{
  "num_hidden_layers": 9,
  "experts_per_token": 2,
  "d_expert": 256,
  "d_shared_expert": 0,
  "moe_layers": [1, 2, 3, 4, 5, 6, 7, 8],
  "balance_bias": false,
  "vocab_size": 7298,
  "norm": "rmsnorm",
  "tie_word_embeddings": "early",
  "beta1": 0.95,
  "beta2": 0.99,
  "batch_tokens": [65536, 131072],
  "train_tokens": 836500000,
  "max_steps": 8642
}
Below are experts of layer 3 (counted from 0) of a mixture-of-experts language model. Rows are named router (the router's row for the expert), up (a neuron's input weights, with its number) and show model dimensions 160-319. Each number is 128 + 24 x the weight over its row's rms, rounded and kept within 0 to 255. Numbers have three digits each.
Before each expert's rows: "gets" lists some tokens that make up at least twice as much of what it gets as of all text. This comes from a sample of Wikipedia text that the model never trained on. Tokens count by the router's weight.

# expert 4
gets: "-", ":", "\n", "|", ")\n", " |\n"
router:108137132109093134111113113100132158138113089110149117128122122119136101131126171163173132142123129146139096136138147095152093089118179135133140119152123142150098126155116081105149092112134077140071141139134176118082107134120135131154099135143154121118163141132117135148117134140129125085118113160172117124127133152115163150144134117154133097107109101137107101132110116142074115165119102143084100114139111146151136086160102085162115090143112118150157121146107091069128091138173145
up22:126103118134104117115118197171178141136122126115128116143122153170160126112160087144114083145148163148129092113148129096161128159128087144083106150140101126116132117139135117106112134156129096160166119143115106129126153071114135142140106165124115121137138159134116147171139164096084119127127133129147144094140171145155098147163100078169120096137087145111162148133138079148122118116126124089114145104133130133134119115114114137127135113133116106124107088158123135153175094126131108
up23:143114121104100117131111128116133135171180111115148124103138102103101139088188164093141116154086161175112148156116129078099139136134111140148110100131133154119117147173112172158116121128107070141123092134161130133138141139147138110154125119158117071135076138076143153132087120126098140089155099105173123138130153124139130148168179150135124115127098130109121099175152111123150128144124153074120102119100151134135130110141127113070122141157103127112148119139122126120145128124140124
up24:150116088122113143142119151123101128142141107131178087119117064115119145109135149173144065106164153150119129101135111062141158139112162120091131071136137182120082114139131128101115139161090129127116166137120121129111132141116131126150071129118145125162130098139129116136180126130121133118140132149130100185114121129108134097130137107139094112138118053106111151127165132143085136119130150168137137098145156136122104156117092106134139127116205115107129071117141121124125129142123110
up25:167131101153135139192096141115149149132089144136143147168150106102116107096150142103124141118102113139151164123121116100165126132154103140152130216125162091129114110156104125116144112098102091100108129136101142131132154115143091077137136172148113102117118155120107153070111107127101144124126140120165128147112095075096110117122127082122112123133142177134172130147119133184146086109123164099152138133161092151065172130086099129108138119137124102116111113154152133129130128103155095
up26:141119090148146111128104140141113089124096121121168057111129092162113121141106168161104134148134137134145108131112107117144035126123139131136120133098118158130156154145128172103087097101151127098117127178105169164134143120108137147139147123163094132154148168123132150098131116164101156153157158114137170123137139120099147130172181176176130116122120112088101138129088127115144121126099150138131141115130067133126110111070114120124107139138135119119107131113086098155143127138205159
up27:137160140124088119152086126128111122108095066106074124189168119158154153124134133121138125149141123141098127129143135108115122142110127119129130102126139120136110124143138126152127182141108127111111130106102150119121128097159184102173141123151151125143142187152122149133122126130145160061082121151150133099105144129114146147130126141167123121127115110154099166099124108101113140093117111148153085133122175133114113105121091159146164109119136102117095131087124118148154190146193141
up28:134142111137119135155118113118163163101107139133137115107125123178148158122099162153181173093098122114147139112118109175145133138117095132140145108169164128129102150186145128160119102119125177130131139114129155114103124155115092106112167117148159123151151140139096134178141131137171122159122126178135109126144093095145147093115138112130104126140111082166097152167110082133107121115146109103127122107156124113131116131132142153143137139114128153125169124116135125098087122171138102
up29:145097140131113119145153151100132131153136132090103146121114121060115098125118135111128185109141131126115128133140148125131128139159122130165122109145130135142119139137157153098124181139147156108076170130146144108126131145127126096161169084097137133115145125121136125123121155108108098156107107137133137109132125154075169155111134099100087117104124143158108103124130148173106147111117158105121102143106134100116095072114137145131107129139133132163177104121082109136102155121100147
up30:164107125105104108130123110134123155119134138126156100097117124106118112092089146107152121130132145141129105142141132128107080090174145171126099142144098118158117118135130156154165136130063127123126121135107107137104101143137144160149129130147141153163142087110185128133096103136168127137091098142119161113143120117131130081137105116121115094180142143146096151159125125180101113108163141160110119162150144152131129112155101131189135090150159147104134102098090119136113104142156114
up31:162080141101107151135150127114091085102105083159129143113098107130122161140125123098123146138080126166137159128106180106132114155101169082122149141115093105108143166147079170105167156089134161153119127114152155119121134107102074147134152096141100154150117123117101124127132139110145152116096173108152145086129135096148110081156117139163071110120098112129100144106171148129116091153115118144162119115163129159146140126164152116136146105101121118117154123097151129132125121133130161
up32:133112134118113112150106140133135146166145155120132065123063140112131121154123152128123110113154133147131062120126140132143171125125112093114120145170112166139159138111124113138111146165138163135113136110129150153127134148154151140133131126132157155124142126089081124179168132155149133136141126160104149140122121117126095166103129115158133148128115128123124099120117132129071143107153111119157111138088100131146121114141138140129134114153104106158132131136089148129122159147106133
up33:177132139125113129087138098120128120107139130115145116147157106128096126143147132150143170116130096202115118112152164113097147126120134090092152111126142119181130130107132143181122190105085145093114086128114152163099155114101125110143116160145122109152099094117099121106122146119148078145133095145102101131116101092097120114152146139107083098122158121094136080101139152119086131131148132134226106131098155141107180093168097107105106137145158149147102119146118117093128098147119137
up34:110147143111136079117098120086136107120127112128102197121120121105095122141138113170083160108110128160190145085136164131137121154158154111128136145151140160165095085124161119129107124148130116164134194127111153157135101110120092167175131134119133115117122117124122114132109106127145144131138100130170160105120129132125135142133124137141174151143132121152090138113126089177103158117137090130111114144160160146109152115159108132175114091161151162108140127132133130076125155104152177
up35:141089097156105129138100119075135070124116123139119144105131105128157108152088099114152158149134125097122147128062115128146118124088150122164091089117119149153116160139133114123144103122145127146128137143144170107108100104135181145126133130132109128170170142119138114158142180138114167207119138137125097136142105150118123124122141127107112151191136180148126138110117106120114106107125153155127170089109087114122107104122127120138146109137112133113114148143130145136077135099135137
up36:138080154160111136135130149097137163116113111118140148109108124108157154167104127112120149100176164110133122097115128148118106089105150135143124123152135129175119090165123104146114125109133164117143165189125148120123132097142146082136115163128128107119138110127135132127130130126151176141124142116122099110145097091149115111122121171125090111145107151128158162153140132126168108107130102141084188133103145169116146139150134176166134131131154094123119103110117114111144122148123195
up37:135138103140113127132138098141149117132120175114129092153125113150109112141122174196158128088122113147153131138119144093081165093135169110102112133120105122146133114119147125161126114118154152131103147147106187134149124119115141132131130126152113112126111157085154093100104171129125141143102084171130160100124136130139139163139143109131147112152121146148150099123092108131070152135133128129085120139117111164109110101126124157116119122142113174114144140117078157166121090111117191
up38:120140144167080133127107071158116123109115138128143129133111122125137104139155151136109121141101137108122108099139175137144165132119132145107094119130180101150130201129126104164123113089112130118131118133107136091147134140146120142103111134123155098145130100118129112134119168139150126164112152134128125137151106164136092123197133126113134094146138082124094146134152108136110089115117113166138125136113162157099131100156135129083133145121137092129145122153131101164090119143132102
up39:130132164155152131129098081110149137136121126124140144096094156136126092116099105100148116112136134126119102116133125079135151152129156117115134099145170117165109097102102128163129129109150128126085131134108103158126212130123153115125132151123110167131139117160145099113129109101133098131150090110141137113108126130100143122161128158152118155109130117105129101112090094110126091121137141104156158092065143121105124100110113138115145162104123125128140145098140085154114129109127115
up40:177164124112162100141089119143166129162178141128125125099082088147136131142130144107119127085142141148117123148119155141144087117148154126116121114106136111126130155104140122120125136120148119141107140166124094104103166115136132151124152156120149133119139137134141126077107176112088132135138106085129124116131142174121129129100109135097100118100102161128154096152169134126127127134108120124117118113113131125139129064137119181105125139091129139147101149119126133131109117138115134
up41:133154104109106115166155129105110096106167111092145141105087118122152171116091127167054101115124143117102126173132122128132154122113116141144163127131167156132117134133158128128136120139129190147164123117159168132106117138123106163122101107170130163150145106134142145102153196156137103146144087122118139152133147102166148135137131154158176139102058123114150114112128141083116152136150146129107092112135078160148133097112166099151140138164153104158153152145117117145102119179095104
up42:162172136099133120153127157096097122182170152160170132143182109129129114126153124106109128119133124081109154129111154122113135123104152185111130075126108151150138104155117126143098141152106152142105106141077127083130105118142164128134141121134140119120123144141141103096083140124134126132093137124148122117119105132146127129126116113162135113133104161119155159122136133119122090123188159118087151135116142124129128117122125112108141168137141118139126114152131116166138150155107150
up43:175168159134103113116128074142137140151109086137159126122115125121148102131113145166131141104108117101153128099078125098153102104143100106148133087174148156126121071101157086133104087150159156137145140144145084140120155118133116135120169082109100150132109152103111178117131105101125142111126114092148143107144084104114113150121113121144123125162103150137141132128168112181161141107144109098098144144107137176111102157164119146118127155154143140176111111142155096111115112115131116
up44:112169139117112132107116115102203134152114127140132104141151163142120139130112180129118171151157079135134128147148150148128067133136168111133125083128131100176125102108108105140127140146134088118135133158101083099107163104081139115135138109086154128087115097118160115129099106120097158138131096153129131115130135191119136161114064192143124113154088095121114078104134132153100100113144091145100112117135090156127155152164130080099120079140142113148106158109130128110171092146110146
up45:129138117123121099133132151181122126095125117144116077139119103083114095136142148126126109119112125090101131145129137121121094113085102169112181160115136107142156080130100117124102118119085179126128147124124163143097121113135099144159149092142162149133128122125113138116158115131160139122111142125126145137150138136108123152141101116135122121178130085092093083136118163164111115118081153133107139119109116108135106107157084133136136154135144130170110176162083164166165135169147146
up46:134151077181157121102098118089123122073102143123135142131131161127136114120140112145130119094142132116140098120114167157102106092151165154119120094114104162116175147147115109146137116113120136116135097144117131155122118110150119096136124101131140111147088094123155140105144109122131135099156164088133134153106134155117177149117109121119148110109122128135123144121137167142118127194141084133129162143148147110149151103139167141152141128153119131167099122195132147139140129175119169
up47:131132114126129129176155125150170149130122097165104123123107138156134124107120111169087142156110123161136085136135151117085109130132131124109147159157154102167113145118135091129153161109162099055119123098128137131097165126113126122106132159141103152123136126157100140129167125136144094148118117123184136145151124153111137070099126112118123106130126129134129158114119108117121158113152120109112168132116143117116101144168131084130128161154190145110133114160160107157135131122157140
up48:120160089162120137121131110111131106140125107152162164150124159137144122146137109144076130127114128115160130125138147138130150087121124100104137129146107157130122147108135110176148116153110130152123083155125120164139126126144124130100110124130136103144123112110171106112129073174087130148155170098140101106104123144150090161143120113120164151152127116120167131115127121140179190141099107167166113116093130120161095116120104141166121167177122126141108099140128174135143130104093113
up49:110168121166132114143093092086119085136135127162114142119106104119105129113123132115127103147134128111118120138137140116169155120086129144154125111161155106123185100123096141126126152147152125130147125114174115203139119052171157149137157119157092157104118156130150179123123143175121117131157107163103150126136132145144107157096135117123147122139168145105133105149102145127111091150129101119077104126115118118168158137142105152138121107124141122081142138141101162103150208079139134
up50:140154142121125159138179157164157149129121103117162104124123133173151103116137129108137148100151074107153164119121166115100129104177105120154143132132060123149149150149117141105154146108144145116096101143175124135118125155156104122134136108142119127112113159133129166113110124141145128145135120137136190146106142094096144116184087123116130122136135138122112135118148149114142129086109146129150093094161139062121090131122116156141123140134120095073119108152104139116130155116106145
up51:090150123134087131129140070095090138129120145130099113119155115121105130175122095138153107109122118146156112150113136125153097140130122111117103108159131111145125127150124098113112136165097135123096111132055110107100154130128092137110086144141133154167123119125111158184099098115105146149155112124103115127138114141151110124109186179117103144172103084131137181079100105141194130110125125157111114128120069117115123155133121105142141157097107128140194088129117153104108166122153131
up52:110116090136127156128112095154135132111146102116136157109109121117135180102136128151116109137146123143098121115144151137150127100164103127109150103145121089086116158074125113139100123124151106094111098104083147142141176135148095151143099146135098141127109156111138158145146123102162106131170143136115124144109105123097159157124077157179083122123108141150078155132131088146135125093115138141137114120138148155148139122137124135099116118091098146162116068113122144085136137149138181
up53:163184080113116112145083148121167141062118146154143151140115116150115101115080108136139150097131099092145108123121150123168121144112148077139170125161164094117161154112156146106130124123111122111144147127106134159154141154129147132111122103126119120131138128103108132111136203173143136113129099155142164121108132106118148162159140097138101129185120153153125126093125121158120140147158123146129118095159151114097170151154140171148120125165153134106115152085122077066113100074094147
up54:095091136080124160139129135133128135124146139140060106157138133119106102156116153141166144168111121132140152160119119101170115092102121132108136083137177146153152130099103095100107140091124083125149121141119152118109154125107119093131100080163105137126110187129115172127134106133179175115128143151151105134137077154139189150102141156111128151108110091123139114128102115146101135110118077117141101135145153126136105126096096111144144106125154158161114099136174172151089110101136115
up55:188136115124138112133129149128129093161138110130134162124166129167161152106146138121092099116130140116072130127099136167098167143122144089132097128112130147109184150142138138105111143093092139119091115175141085133164131098136112092115160111108139140135140132104132141184165152147082127171107135105100121091141131111172103149101112151129118136125112144127123161157142117099157092139111099111143106140102137124154155130125156149186130083126150128116126142145125157135126172134151120
up56:131131112161119134158142118114147107141137146098106146189117125134071112151141139150145149130116161108145162135132059141167156116097134103165112137154195151120112098137141109097149115118139129119122096180134157120171122139126127115162127140140162143141117121120121093142103154126098101105111124113117099166114156097116079145124108086148142110125149083106149125134127106172121114128114134104139117073133170128123137120134119099133074113114111101114118058105107130083135133125136130
up57:148129114102108136109108159084135158174095145141128167136124095082146130109108096120151150121127116115126108113087146115153092184129146131156123097154123167136144083193161119141155122120135112111174141136123106119155128097132126148115103103136133125157127119099122116144111128119151098104097166096211149121128113144161090137132093145136141111148132139146142146128140119089148148141110091079129132130093082120151137149183083151118087136095123115131129105134127139151123186123137126
up58:118129144173128084172171136101131124141123158138099124100140122138163132161136157149142110147095202127104129126109121126167137151125082108095117120165133127131130108116106134136148133163117102154147133105083136140132145154115126161160133136132142087156127147125136105135131115072071061155106106104135146108158131121151087097100137139136135131137108156119121156184125126144119122150191094113117107071138159126100125132105142140097094101127115130094140155141172119154118140122109147
up59:143146105101134082120166155112119174111117163155124142116136089136082138129128151153173128121116140157152129144100150139125155157105121136147168128111121130117125112114116160131121134119118120113113131138142122125142130135131100163136168141122164168141118103077135109109111094082124121163147090155135122119140147207109112151109151087092084087150137113139124131125099132085160150169154120122077134133143135114122101127144151140091128137122158079130126122119087127120123153102097098
up60:129064113162070156152169126153105136128158126156136136124116145120071125120156124147106123131164112079114126149191148119123100132176121116115126104136110143126164112108129122104075167106104148149119100127114105143129127132180137127144136123173072101141103115103146151123110174127149077090133113135170144114135156095125141147201092180099102077153148140119151119126129137117134128178125115120113129126084138094154179157105093167104104116119150147120158120107112125147096159132153118
up61:125152124131116073123149113111123116115141100129106115121143096146145131108109160128133171111093127159115171117135143120095156121132152118117109124142118100148104119125112065121118111112124167174105171146117107176106156156147110133147130095166148138162123102116176161147117132149127120089151138148147091137124165114039141160129148137121136138142088144121116096092122102139122123155128109106110132080154116163143186149098131083105148100119137102114174157156100087121150109149128117
up62:139139168139136168152118159112136106163147128109142144131125111148102153151185183115128101102086179170156079119134117108112117080150133131112118108125125143114140133124117115172136109111161116102134148179102098129194099121145175151110110120104175081110100155115150175137105113142141171121118119126105119134084176103126174135140130144153138129145188133107128137113124126145111154095104111103143103094136179126111153117129149103131139095134139072145096123137115076118101133127099100
up63:123119105119134122120141098116137096132144128081137073123141117162148158126082102125152097113116150129091134118105094117124138050144116152128146151146129142097113093116099104096152105143143118134140148112153150137132160103125155117139144150148105135152099118149112152122104136127186092129182120140147064146132144164153113120161131135182142127108134139130092171169103194141116087114182096141129118110143164155133089129085136162160128151126112126077095092140109138148119130110093154
up64:174128121106114129142106133112122106163162157151126141107138154136136130122179116103105172131125165145122167084110124129145107145125129146147122116128171135140097177106119103137111145134139072074147135108105131107130098132096118059131114099126150096132082081135149096149121161113111122116094149121170093169152099169091119130136134107114093124149093146144103114121078129119168098126161164162105172118114076115116099124180118103071145125148126121120108142112134141139123141088133121
up65:170140087121115106108136151119102086117147164115117129128138126138114140116119143069137138126120126154106109130124136142160154193163108127147110079128147105136118130136125123116105107138112124142114136158122099125109127124121138117094102121202119160111131188130147160141098170125133140158107164161104118186143188126188098117159128126151118139145106102121093157111104132119131137138113147152148168149102134118129123087117164184126146125123108157132143122177133115184095103131130128
up66:104167166151138129140113148106130151176129121111110140102126124176145106177144101101160132131133132131152143103085161116166097117144131169146148121089143101070137084106107131102149129132157143165134131147180160133113104135142135131168161137146102120067166136146136151174127196122143122126128080127127135139118121056133140128147133138141127189133130137126110127119109113143154103159090154139110106122092098122128133114128085107117119144179156090098138080144127109158117105175169112
up67:166099155081140185110111170151123146139155110124134132125148121147116115112093129099120104112106176126172129120158089142136118121129129136109153115169148169176133116145148146140144129124136138113167132136141111109087141136100090174146120105119061144155115114134147111120133140148130125142098108160170119117159152148138120167105112144147125082091134104127110119147090099116115122104153144161099085125145162121131143099115136148128128076119087132174093150171129156102132141158126167
up68:129120183131123100121107109104190123158103170158167077107106120142172118147178144117146122096096084100078125129126115107168103104147140128140123108075093119109099110065131137120159137163128106111114123106130141169091102097157133149150131113136117143125124110124157143120096105098080104166154113154135141125141113118113132135114180111142128104142139148111155122142079158144142111141128147109137113099129136086131134143170125130148120099125133113124132145081125105125143122119130149
up69:172124087133147101093127120136142096146132141125135138103106116115133168118094101149094103067105150088125126082149123105142107095099134126146143144149106131122121130133117124143113104114166161141114148105116153125154148141110129119122100160114138140114095122120117157129137122087109086089155145124176108137147132092076105157116134121137082077137107136155184112142095077130119101102087117110150100118112127174101142105152103131111124106140131125178117133091098148137094124080154083
up70:152158191121117104181141058094106131134160151109159192106159116115115163108163146106125184142111136122128152116133143121141112131076147132097159120165099111137149138120144106144125145094094094109100153140182117131104105112151161120135177134164154098095110155120161100113104178139103152121116113117152154130138155148138124133096126126110115109145138169172133118108114133143147138142107096137089137137121138109091129113219123099118130153121110157156100122183105124078114140119133127
up71:136101127167115096154151130120161129112127147112126129119127148088121110112141120136126103104064138175134139144122157136186100140110113149174124116128102149118146105107137124110139102120181143144162162126172140128119106066175122147138131125154085104174140117123119132154153138114138119118114141121135147073126121114138128141101126143179111150146117083104102114074066131083111166152160153125093121123100142093120182086087134143129154111145119156128129127148143110101111173126143108
up72:124164144117167106130167122131149147062125098118129120099077130136132135120096153132191111145150132128109131130095132147113116154134144106136097153142147114151128149128140121117115130156137108129103151153154141117127102108134133176153110130130138112153118137083134122141137110105095122124101166108191135134175127133099142108099130160176120129135155152112110131090121133140146148133153171138127076080132102143094134077141130148124158107128161081093117102109116083150146120136145108
up73:134146113117190100112145088139148121122101165133096111118131125112154218126096136136155119087125151124131110129129155112138137073142122145178093100140164118096106158116145102140172131138161125113122148160136112128123108128147146081147107185096117111152170128093141134109119149111128104119138091118148104141120142127123095112133128140124110152175137114141177134110141149112118179121121116133102121165133147124123100082149113125123144096103105102131103126095123116148134134151159131
up74:156095121117111136117097144095151122145137143082186126109111137156154092161159171170112111104107108137095099153164129137162094067119124169134156117132151116188107117144126100134112078107124140150088104118111147132140109124117138130152100145105118144112141076157102185126150109113127091075094089136145161117163128155161186152139107130117136109138091118149103118126147180143149112156100122165120132140125108111119144089143154079152136104138094102159140135201134175133153116114132127
up75:127129131114156165109137118089148127149113115097180116091132098106130119150142095088161165131171120151086149152107162117148147135131115131065126133144119137174134110128131150136109097166111094069162124128121115122124130098130100144124102078149113116121088150104160143132115150120137192165112090136184141134129106128158155123115136136081140122109146141188148133117087122103120124120141131111103112119089111141141129089146143125119168088120128142139140144142109117123113114054115124
up76:156104129169130148133090119190142165139124143138154125135156121073169134116127112128137115102144129119100157142124160080138126125154089149094093187135132114113095123132137109108150127124105113097099091123104161127144106118118078131152153111116118139099133138112155140164162149121127128138137150157152114168115110104128162154156120094114163144087094113149131110099124118136100160128156129119113121104138142130128121069103151132167140150106156140103146144118130102163147129105133116
up77:134120147134125159103140111126133171168083132167120111117140146117137130127111132180093098132130068128119156138107171144154138119113117163186151143185127122146135119125153131102154084138121159099106125173108095137105131073148163108177125121153130119103126149120130118133128132102136116117107123130131091157144157163131138083114103140152112126122127143149152097114135143152118117128174130072110168120091098096118173144158152120183153155132140135117119152131171138090112112143135199
up78:165144140104119142155146117143161178135203135114135113128135097140133116121082145103114071154133112094101147147108162142113121147134141138139098157142147133131066096128155117147147104118118128119163115160119102131104127115146129137154112145093121139161121117161120115117137132115103131116169114151119178123146134102123154132133148141099133136121116139173115193158126166085150161121147150142152198112118122149147119064131125128149146082141157062128129139146114126058107123109120145
up79:166131139151110083119140136120217143122116187129108134074130069155150096132161125144098119128144090117072116158092120110171140120105205108097129118136135159130076116095142113118140196120133090123118129128081167143089139081170113154131113153126126125172124135137119139135131128100131155163103159165095073125129158129137122123170145087134112112141129127100131109148127118142152120134159137104114132113101140140160160149152151152157145149151130102122162108104097135112142108108136104
up80:118153134104124123130109156126170125086126154127132167133118134140114102134138144134098116126135143089127083117147129134085141144118135140136175065140108134186130111091096142157123101106138160076147130164137125134106165095114149146130127090102097124157148128098110112060140122134115133102094094110144133152099199120125114123154130127180145140115078119124149089126134154075123112116147139148168171130085150086122110146136110160121147111112161109125109153118133141100147136141110169
up81:120193114090114147139140096094127145185102094148112139110135088119090095137136126135103115178174150124108109128171101090130117056148116142157138129119130154151102138147167174087133133114130152195092136160133131117121153077097110168126125124159108127108113147152136107125162123127121119123143129129169143140136147134142126150191082136130119140181124099121100127139127105140146085153129117162117157121113149137129122107154119126110121140121095152122144086146113165092084158129111128
up82:121128077136110102147100140115140098147123134135147171127121136153132129148112149133122128093169104155104104151107129122182098087141107141140142112111134135178113124093107164133085125163113130075155153102092164150120098099124124122126137123118105146120112117122137125083138190145150153124128117172149145155102140097089145103117125168156124119163145153167097094146123141137089126081143164177149093132100124147085117117138078147107153097123137126112094114185119110149135128142131133
up83:115111095128110146136150111115115111127083163074163161126113137150183088119104123112144101081116101145126089120136094112109118160105118148087152104107162180116122121137143140117117095087142139108179173158137152099135113120089113128101140121150168114146152218137117156084114130087115132140163106133131132141156138154153130129154108103164127151145155125159143151129136125107106128116155145137118169105130135148109121146134095159150109132123151115118151113112152115100164082121137144
up84:133154131100126137117142123078126084063164121132118134096128138087149143124185123136141149094174145131130121093128118140177128110106135169151150119140140136112155104156135160133154115147102118159157139091116172095132177148131120132122135120128121151138129164127145104093108116099114112108148173140164135118128135140168149120086129147121125138118161135141093076103105163131140144094137153092111115147146106129144106135124088099152115126116099131153084139130115154141137135157141124
up85:147143119115122129156092121125115131131140138135110134141114115123114145118131179202097110098157152109133133094101124106085114135109134115139121120171116117116157169120178100159123161125117109114113104119137083147141107088110120152072110092079108139115146117129115128167137121076078128123149116192134097137109084100174159154151154151129130136075143113139139092125107083156110134157124105147119197128191144160132118094157114124150138138088166121132138109135135120143115107100133153
up86:148155102138129159088124118186132131105089123116142110107149106130113130124137132150153131142118126163118114135112113091101130112148144146125163094127111109112140144147109123110112112121102142150101115122107153106162137120060146151131212124156144168139159133106133174120100161131126112151088101148131070169107123123102130126147126089118108151126167072122127147113093071137079127091125073132151138092121116106120110114186106164134120129096114113130097155088129149128112128134159108
up87:125126154158105134084163117152125117116135129132101135143098143160139114133145132163192105118115110139113089166118179122129132145102117132155116102157147139091118101136118116146142162117140129141135113139185151108144121088097151106171131109133128093141162137114140142177118106128121117104119099131124134113119069126106138139120143142124130110094122117125141152114117164102128068145112133113158133155115098168123118102112073122159133072105150194146119119037125109131080113134128106
up88:115181163149146155128154174121130091159085136159145147125148103183089132127130187138126106093074134130111143136109139150121134146123118130141129085154095134163130156114089119153152140123118123052142136130141133160095161161127132140112121141141170159111097151100088137107140151103109085124173128111116161118111112110139153162141101112137148106119117128092105153150150126127114122145140138157120123103154145135137102154126138098146108117114139109142155133142099127071124134170146156
up89:131090131113107188143151149123143110126111168106115149192128140124116158142121144168100161141123142099106139153145107137148167100078135155150135128148146101146155123126113114093144128101160128130156131134148132164131130104081112103102135141136170156115144117111091125136098088117099113134166111167137104113124111155090081118171156117095114134157102138161157157159140115109109122122143153154123097138119117173102159129168116109173122122129115151127089154152119135128152095161112139
up90:155089111118154155144164110185118109164062120166120124163086140157088155140168161169110153094128148120108135090110104153139115168114166126162137131117126105116128101145123146114190127097170138139111150148115121150144083127125143122101130111146152128109131127153148136129092105110139123117198139098130150116120108107090110118126134147114141132144119100163176121125090169109121129117126118117151175122182146098092111115167143136112098130110094157170098115126121157118137158151129114
up91:128154089141099134135136142113158150134106129137102155115104070123139117156131121133098136158111113142121141152132185096161148164126099154093124126159119132089172106118105126098132099150102124149088151111170113161148079141136134124147110113129141133153127176094116135115168098071130112173058124127126122143141119144110178170079128125114121152118100184165141106104105144144133097100156107134110140124166156135171112118166088108137125124143132083148133120157167164079141149132148125
up92:104119150110099149134150114086164130164102119119145146129122110154120114150116120141111125107150146104114117119166129132142113086119130137089125134100113133092145111107145166136147141134121157130110109133158153158111128153112119121113122114113138151175072154104092127110138151106152152147100127122081126161169101105120148132164128146120142108118113157051141103121112133117130154098097134155094119141139122118088090113104109101163178125111103054147135133124075122109108143133149102
up93:133139173140148137117169107139146151126105146151123137122064090116124144132131118117115142118114150155137092110141164089096137168108142104093178117143086147145116145106099133172100073136075137137106128140111099129119117083168148108146106179128110117127159164144102165133147149159125108085131158141133140160131124148139089141128121090112149154136113144109159137139125125114174174147133114119132128144131126091128113167111113157189147122124109152136081105134144105125110157078151142
up94:114098161122102134112155124124133138130102125157158123152154096163156095154126127142129128101133118121137088143139131115128149132167148147141199140157096125153129135140137143132133164175104104147131131141104079130099161146116141081128117130125091170094149138128131172105148137127148150120139139114116093127113160169069144120125126122129162148161069131135132070134146157106134131134144121139115148113108169118166140101132150097125144091126119139159132135145129148114136124125141130
up95:120110104141115172107125149132132070128155154180150084090111083136132146131131137127106127140087150168114136121140136144089125112083133174156130131085116109125131161117156121145121094111159126152121144119144126136141152121086115102098174088144108094133125134123148119139154111163108162125117102101129117131126148134133076173140133108151127150143109149164158167121123128122135135098096122110138067151121089152137107100171168126136092157142130105122102098106105134099119107124168139
up96:122142185161119152142101145132100147069103146112148104095127148175125135171105129170172149134103119104149107155175122163107143151139095092107141093170109157086128107155139144105141128127124099132096137126118152165142104146101109129102128133083116139137164139130122143113144090090132125159119118142129116198075158157121133121148122130151172154142078131143113124156136111149128151183142090116160101148132158089111073170136122081111121155119189138125107124146175144086145141094119131
up97:160121124137120113134103153091165142081073125105094147152111144174108150135122179129153132114127153141124138145154107142095072159139169136114125140129152154142156098127147144061105122123111110162115113146089162124121100125089155107145126113158135167129146147149125138160131160124127133102169097107143138102065109147117137147145125136156141168139100119118119169108115115111091119098132095121074116149120141128120124069135169108159097113161109092127127160126157127107110132121120131
up98:163090120147169115116113158145138126145112170124132132121129127159127107162120130131133105187104120187105097150145133126137155136105106114121117152120172135118155114127138088121090152132105127128125126119132169114144116105102138175149129080131089129174162144121114116135119136147072160086090115124144134123109197116121143129122110125153122122122121155121134123113156066072144117119128164119134127128088115083096135127090103129160105132144147126110116077144112154141132120106141147
up99:139106137105074122107086118109125121139146117119134093146123126143171159109157078152091149149143133109110154101138153136113095101131124146129100118160148120104149197146123117107148087087087119153119120149136140131169160147121136182107158151140113104159141113128113161128142130164083111160129120162135137124129193131165122111138131119103102128129137141105134139119104140134088160106141116137139114129122162128083108112139102152088142140135138119139118147127132132132140135152135096
up100:117115150096119115122150156132132161145094083110119151067126066147141134106135128118161132112122105138137121110118138123161151125144151174157131126117134186152144143156127215120110113117112157106119139134102109161114116115123104135102116113182118078109082110146131122108092143137145119110133152135142117110158104134141107161121146104104090135166149136089091101111102110118145171135151132165135127100181130098095111110160109126145103104174109133121102106110144169066132161146120143
up101:151152138132127129125169086147128091130194160138143106170139173168144130152162120145100151095119136127130146116139146137120136091116119122104128129141098129154192096122177117111145135146096095169088102162106143133175117142102140103153143125163130082175120183136087134160086153133153139134121130118125143133166125123142161106112113123143143133136155178122138082138136144137127100129133140122145158122159151166120141140183076098130116140125140151168134152142124085099123155188144127
up102:097121143122114123127122125124137146110136147124076112137128150141123107155094127106121096171098106092134119115079103148122147145120142061132112156168128093165134158157092124096151133137149127116101150184129133143107141156126169141146191152137082128153147122106139105120138077145131150144146116133104119119138117168111137152166115104093119158107147151148127129136117110123089150107183144098178122141112102097128129121138131102067102093130133088153101108180110156117129113125110118
up103:156127125135068137129150101125096163124148092115130105145171136142131136150170129143127161141140085115090147121114132110098170185079126113125109149120155125108149123122144144153117113155120120127148141125129143133082136129084143114131130133142122115121113146127173129117111112123122087142121160121141079114170156095157107140064119101137161089110114115144125101141175158127107178128149140125132170108111153146134119089173145101149138136112115147114133118151116153124110142116094145
up104:132109146168074171115105114094151125079074123121081107138131137129150081170142084124150168132099159148094097121166145114110108125127132096145105135137171109081077136108084087125165135084094159140130148130103146140127097107102113135102149107140163147137108128097167108097154120123125123122078143121134150102117113157124138146139121092174157113070117123117106148112105149093120152125125117117106131107132152107169114124154125139091145147144115096069127147128147133143200135110177178
up105:134122114126119126135091105113140083121139136153114113112119129193122155122097145142102108104154163133106154119125156110138095131147151130126112118146136167094113123161123098140103114160117136173141175122142123132182110134133136099131153125146143114091155212124112157117127118094150138143109107121165132136170090097139158143153133163113132162112109074144111126098101090081129144083156113157114111102094097089101166097109122115130137120135067092101137167133096105082130106095085146
up106:139175100145109116127093141135126105114143144083168184075119095139091125090128164116103095118105154185146133121099204106135154132104170151113110129123122148131091116120113140157124134101170083111156148123099123130109151129078124125114146127112112153140130070156135135089090153147140109110147117096123088114141078126117175115130155107122161092126120139106133141100101091135143167117128130082120097118088115090167085099139143148152142094110108152084096122143150122125147163129130108
up107:168126090075109126135114146110175121088117135135160116122115105152131134130145142134130074150125087138113105137190148107103111123121080121150153161142103152130139164091079143152093122151136128168144120104152152148138127186104168156134153136146128113142142143100133115115114135107142120115133161128127085103130141201137146134101163127183130088160104141085094129154100103153127183163075126138130149139121114113119082110120140090146068109128134120126129097122108206122138112136092102